config.toml
d_shared_expert = 0
lr_router = 0.00154
n_head = 4
n_kv_head = 4
vocab_size = 4096
norm_place = "pre"
positions = "rope"
rope_base = 10000.0
qk_norm = false
weight_decay = 0.19
schedule = "wsd"
steps = 3492
Below are experts of layer 5 (counted from 0) of a mixture-of-experts language model. Rows are named router (the router's row for the expert), up (a neuron's input weights, with its number) and show model dimensions 0-255. Each number is 500 + 25 x the weight over its row's rms, rounded and kept within 0 to 999. Numbers have three digits each.
Before each expert's rows: a language model's description of what the expert responds to. This comes from a sample of Wikipedia text that the model never trained on.

# expert 6
Consonant-cluster word starts
router:425469506510516549533545531484483462498462411494516513492458492503517488468480467519539510514514529497537501465501529463487514492519519494452466479493548484501527474508515488473529489507536473513520561496564494487525482505483470497508510514539508505486464503493548509515487504553507527490541490506499509549490464491476475475493512460520516516501462511468512483511524483509569494533483468497513507499483501488514492514508481444488517514506509494500478500498460475522469506517556478522518511491512522495475475496479479495537513485488498492489515498509481462489531554493501490428495499488479502487528502513465489511505495484551465492496502487460508506477517489500504526439512529525500523507552478496494532458506506471485498539449500513520471482492532539515503496504511448
up0:494499545507440502481420507541522491472522501507510494455455505520501460522470482503484549492523524492518495525516481481488497538479491497511492494455467491539495515491461482508517465535523484481543499506522511501498536498424484513482494467539479505492526479516534510502508480498497501547501496514526476461455480499540482487509548510484516491508459512513477504479480461504504517438515532495483532482487496521501532517527509501525508466505487527457535486506485485493488496542489492519491513464487515476487583481462537496506508526497487504527480493563504494518501526465489508421468504480512534501503526514485489473513496491527496520480487515529480512511472486501498503466491483525487536495516487467498509468499549543460465485487536498479489499536452467534553530489522535

# expert 10
Name and title starts
router:535493514519486510463508451510497473540530498502489498464441495524541507516504493499517528509470492502541504489533492529498504519536485492508517535519488512480530498519530484570468566508494501507535491516512504501510470489511546482504502472539496501495485507495503488450511491561501529522516506511496504468492486492508528519496491508505436482506479470489534515526521476508462574479502437471535486570504496483484463525494492550478510499512468523450464531498507536465547494484483507470489502495542452502530510458507457495461528453513481506513520495485511461527507529516500495497506481513503505508516521507511481493495484509480533515473544479485520454465506497497452475491483446458542502510514506506521414450510489469530501478501485492511492504492497497488510489515492525
up0:529498499445533486472495543515483492509504523514523466485508482495497471460470498458508508467496482472527451469498470447521506512502464520521451452483545501518512525479508491526521542486509445508554479478513478522464477496508453560500506478504492514507494515518502485512531462484511499527475492454551498522516520453503511492549506502494482508478495534492487510506520504500524480518493498493514517432486557492505498532488484536496495448524488520511495510487519510496502489503506464465501479476534474478538512467569507552492484468493478477493513511493454504491517486493460486514490509444521509460484506502486533509490487522519554507503498434526567516508492519485498509478516504477498499490508471553559516495550522492491461468489504514501530499516492521457474523501503478

# expert 13
Digits, commas, separators
router:528508503542492490474516446517494456534524505498495513449454500517527504519484494504501534506463491507547499490537484498479491515541487493524523524526466513482529502524521490554478550500485503503532467538520498480507482495507525482508496481545506496476481509503504482443510487549502526528521512519526504474490484486512524514495495504499463484484463471492539513508507484501455545482495455472537487584502501483482466521492487538481502500513474531454460531509500522467565508489480514479486508505539461501524504459502474497461523452508487507493534476491512452525506531520497499500509467505503502503508511500503481491499476511476523504478551462467516441469510495501438471491479423471551499516514491507531411456511495502536502487505482495512492500494491493491518487517496520
up0:475501503531471468503522547471509475490509479512498513499501553470499462500499517522503509495515506462524548483521545518476523520527464493483462471501518480516481501504436447510512505505447520549520494495511502454518494485503505515469533491510491481500495444537468491482500490510499464504499506465458473463501452515544475492547507483492513457486521454525475498542523514504556534430538488487510442487480502451464455457468537483543523520526503510505508502528496499528498499513512507485510525486517508506509460516508512569515476520547484475522487534502525490519483530469501505513507491523521521535474543478530509463537472509496517523528488500499503487487484476552514469456521470469478477513485485486468551517476522518504502514545487461489499510479500509504506517478506505

# expert 3
Mid-word Latinate fragments
router:526471486472493503501509472514490528459473504488507505481502500486480477505535511472521509486495514515531476495437531527529494492470475480464528468513523493530451534522485523456534453507519509541525455542527526514470537523512547512508495488475539515487510507472479462483513505489505488488467482486480511502499484537531453478516529480506469500516486521498466515519467527485482519512492512504464507458492478523524513510503496450476418482472515493499494455568526494538519495499481507490498474494500512489514532546518524495531496509492490543461477456505489462448472540509548500507504504539531490489456508489544505504480570489484492521517483542541476533476484493505509497469486525525481509438463504506496532492504507469543500539493506500487547549484503482511491529499508495
up0:527478523430530537505480500499482494486514558490482480472519522489523507498467534533488493488490505496513493542501507494499514538495467518480481467507489511505497484484501529520508497496505521513529508496488527502470492503500512491473520492511507487439443512573496458483488494479481509454509523471488530457551498531485514488556494533482510517527497481546446496460496463537482541521493510495456495532510521455512516470485539531479505467475507498490532499503472491487516518486533507501502502508465497490550519526502498511517525431471488463528526540508489455489523529505486518525468506506497506529501506472542512538544487489523517554460478470501466496496474502498494482472478526481495495517517488462491497498453435547548514489562505498471525484563489486512518479502500507

# expert 0
Prepositions and commas
router:526512502535494488472510444513496454527531508499495512452451499513534503514486492503505527513465493504556500494539480501476495516540484503523520532523475513482530503522519491562479553497486503502539470536522502481503481492508524478507493480547509495481483507504505490443509487554503524525515510519520506474492484487507522511496495502500461478486465472493538513513514480502459548482497456467538489578505502486484469520493487537481502505514475533457454530511503521469561503489487513478486514501538461502523502456502473498464522450507491511497531477495513460527507532522497499498509473506502502503507515504497475490499479512473521506478554464469516442474511496501441471487478423463550495518511496508540408452512493498533503487506486494516496501493491495489516486519497520
up0:510484452482472537506495500481505487571574503473535483531524528489458491501470478485512503494482509507458441525481525525485472479506510504466501494486489510492455499485520489496484455509519522507499502476489503531471505482487484484560483500495502457499500417527491498515438469496496521516461532496484454493497522553530515520554482518519495494497508551515484474507508457445497499498554523516502476448517486513507512487487473506543503464493504533474456501516514513481495474493509466527486504489504506506504484495505532458479528502438509484527498536519490504494540500492478440452475466475448425527493492492481540494492510497477533512491496513496483494500488513470481504493504505461517487466476489514532526516455499508508484525536509535524506491467489520490519534491517483

# expert 15
Article title endings
router:525510504535492491475513441517489454534534505500489512459452497515533503506485495502500519503462491507549503493535482499486493517537487508519519528526470513483527504515516485565480551500486506502534469529514503480502479496506526481506494478546503497475483507499504483444509488549502524531517510517523504477491486489512527517496498496502461485485463471494538513513511479502458547479500458472542488583503501482481470522493488540481503503510473531450449535512507529468562504485486513474487515504537464503531499459502471501464526445510490509503531476493512463527505528520500496500506474505502503508504517505491482492498478514475528505480553464469515447467514496500439472488479424465552500516509492506543418453509497506535505484510488493518494496490491503489518487525494520
up0:494507533520502535511476506527551502499509507480493483464524520480505547471516470466527426458523496533510463502487508478514474475484490460440504509502491495493552482482460498524497488488519507512541504549519525510519484517481482528478471523509480480467499479474499494460495499468479473469509473519511499536512533502518514429541503528508472484477530487515525485483498535529484493532526524469450513518443561498485481432467511480459510513497517486498498502483504490494520518550508466479513515511503536534455549536516509484545499513470540513509518444550501484546503501501462466529531488513494465514471494446512526497510489475466545494511486468503485491498498486508459476474482466497504490516522502497481504472466488478498482475508490462515534498512504485501524536506473470

# expert 2
Place-name pieces, months
router:475451495476493506474526493520560466538510517501495471492525482496486499484507506519439479458524475503501505575525506500500509480495492517486482472516509524499512515498506513529529515488498516512461555497509464564471504504499520500481506474477460577489496489512521506462463506500523469451548483503511486473505479488508486482502487469493535488495526524528465476478460502530562512539489536530487513503511489517515519475524528526507514445525505512495544524520465526539528499473540487542471535502484481484499463496515529530464488460463530506485546467523490515518485482489505503504484525522517494508477470457486521472540498459482468518488457507465439521512483528487540520531476529554468489505472500486496498507517494461472511475502505484471493498507498510522507486468502450
up0:545504498506485500492460525536490497485494524476506481496491511461505523481483512476522509476514523478491533502505510472466494466489465520515532537502510498454516507511523499505523480514553516445521515528529524532484515461455494477517513480545508532502502464482503489520484449507510498541524499519519484514528501484539503528527511470514551476521521503478504475495487490530503535493511505496516505487504468520500505420516474510505550539484486503545484515510511480531488540476501473493480539491464496522460518499522444505493491544480491485517450521485524460433504473480510491464537472516501528542512483548504475492527501518482504469494461502502444496532500498491479513486461443526502499450543541493507458520496522488539493490580552532490525501481526511494509508489522474

# expert 5
Table spaces and pieces
router:530507504541489489471516445520490453532530508498492513448449497519532503524497494503507532506467494506555505488536483504487489516540485502523520530524477510484529504517516488561479551497486507509534472533524499477500490491507523481506495476542506496478485508497506495450507489551500524524513506519519503477489483489510527517496496504500462480482466473494536513510507483502453542482496458470537489581504499484482466518491488542481501493514471530456458529508502523471559506487484511475488516505537457502528505460502472499459524455514488501498538475498513464525504533517503499499510466505501500505507517502497477491502478513471520504479558464464517438471511495497445470490482427467552500517517496506539407447511494499534505491506489495517493499494491496492516486512497522
up0:524504525466485540452515480510507474501490524497489484530471496492546493570509521465502493474476514467565522516470485489523503525489469517492500525478513510524519499496466487538492488480532540527516563498467480485531510485484484473484506488473537511502509508575544513493496507493515494467503482477458463505488471511517475479545509498475482507489504483509537541494515511501499469482539514539500463459498486494496514490501520483475496529439516486499497510479498497501487533497490533497503493499462455517514501520533533457475504502464486493537501518515473531537480516510503544473514514469551500519463499470517494503502485510459503505472497482505565480513498541531517498486470470518467515488488453487510474546494497516397457484544471494500518485440528515517522514481507510

# expert 7
Letters P, F, W
router:468492476531502457492525485486514498498492486492520494556542494497493500510492527540560501525460523484499485552512481521459484506522473548570576489518485519499432503501465512524532488461477499504515522537491471496512562513479495524486520467493555512463456474511486474502474511534502531496480466502487507513547518525496563531495432498517540463492498490486500489448484510509535511527496515499496473536492513536493535478482500473533536477498490536514491466456502463444521487493473477526496494485501502494475487488522474536468450513487538476513527519518494479506525510507497492508474498472489497494521532502483481527503466515528490526495504504486522509492480498492491503445504491525463469515487510493476487468502514463514484484492507522542491492516494474509469542557502531
up0:482485490495500494523535509530499504505502500470455449527528467484488478474556488501480470521517507537506467445480540513493465508468536533521536473495507437511464511485488512484499557510523539521484495536465490509493494539504500528487446549493505498528502540527502527498498462523541542476540501489493495489523482504502492489517485503517530541470513506495535526483475490500530454489497496517502475463504516463461500501497533498505513491490517508480513491488489500520510469530506530520537482492502530479461532498472508507521509524506491506509520512516497525503515514524490443454500474547477499539542492483483524486484510508485495512526505476496470487463550448489512487540503479474470466526519496519515487498510487491527490533428491538520609497523505532476507491497549464

# expert 1
Determiners before nouns
router:497498512548489520500470517472473537511488475552503489528515523493509491476492495489454446535534493499514486471478493530491467481471535525501489508485474513540496467476498544469494508497503514470477485472490503457484477462485463496493494548542547504501522512533506529495518519537509465526484521477538477526479521487478487449485426524482526524470487479528500512512558520478488463463518555505501501453483503536505499498521483476516528523479536484498527496456510489462435488486511477489502473504516527492550531541495505483507493472544494482508460502471509540478495464465482530500518489550495518495488497494501523516495490547527508494510509513552458520533506511489516491539467517519495526462502545493516506493487503526480520571487536480470478487506504490507495467541494460
up0:495538510513523520535498542493473515501456488497474491485528528496484521534495522496479507515496431513512453518465475487498520482459523547507543491525494479491481503488474489502438493527525488501546526453505473522472513428492467545513511502491541501472544503514501517506487491484498508474499477492513487495523528491529540511490449533500486524486515453493504489518486525519483508515487454531500513489493541521483544504539510521468500540494512485458449510511486509490480445512498542488528509522470503501492541481525482489495522448458483538415530530456493520525493507472475512495539497507473466484482512496525546500495503461533481512491514514525543480521520514516475500546537485483504500529473534528474481505511485469471515549522481491547472492480513534487492519491495507

# expert 12
Verb participles and endings
router:493535485457513474521457507490510529486506508492491512497562552508482508522492491511495487495491447492478525512531443547531497473488496492477463537485507528455465502490493459472488510491505479503505506490461522492541519509531520494497507535452494486502496492463496546544454485431486489467507448477516487513474539511499480529507495508511518501466550481470508508495475514490517507509524503485503521441515505497459508509498512509516488523496543447519497509535543488560493528504529500517544483559436486546549535491487492480536472544505493465538458509511492497490500478459506517476486456483506470470519492490522511511511477498519461486529532473528477517514515491554510511531541511513495490490460513507530498548492500530485495491454525484516491515504470478511522489501487524
up0:550498501520521500483456482483476487502467494514525466424504512531488484490517503517479532551496490534541465488507463524499530501494471493466485505494519462521505493520492434486454506493516494497482516476502476523534564472517497517472456517509486495507497483487508499517548474529495509523487483524512471475504534500484571501522531493522473512501537510504530524466518541526472464455502518486462493512513518469480461504530516479512477516498497497487482497491519518524499504520560502537508527497521455497496522480443441480492539485534527474506490511504496499547518566493520480517507557491507483495503523508502519500529479526504452499515481495510460495461549508473540512489510479551489523474556519488489578507506511498498488528520485535479475498526510500519532494500498517

# expert 14
Year first digits
router:496509505476509467508505532528527505495482520488480457461524493520559510494467486491463531528504516511517523492525471515500525510496487511526524494524519449517463480549548523478462508508505480472492458541456512505477520515482559489510521497493480546494538492515487510457461504472484508503469507478480513511500559488511506502501509486504451463521496511486498454520485474505540549479490485539537526497517543446501486482497476522489481481483483486505516453491479511444478518521495502522495484526499489475461484461495483465477470532541503512512544537490496520520531513528484513476495512510511494517493519485476471475505503475498520481487490508462535546489528505498429490506545440459555484512515532520519480476481505517453510506524551541466525519487516465483504533453512506
up0:482465512490485500533523536500490503496469490475468494504491528484506509486558510475543492503514531443480519491470509522448467499523500520509506432471492476492505526505543517529513471554499541500488535476497524530533479535473519516479510502502517507506542538521467486503487541499471498492475506471471461513519447515446520531471508527508519501508509486532489558498530502468497507501476504508483500469507567524499505526505506490479476461493518519510500466548495468466505462487496513482463488494498509501489506520524471514547471481523504502469530495469482457497516481478479463459495505485493475531525456542530511499556527486488551512468526489520529543555523505500520499456541522512516479493473517483509526493496543493500503460504458456501523544478518501515450528485494485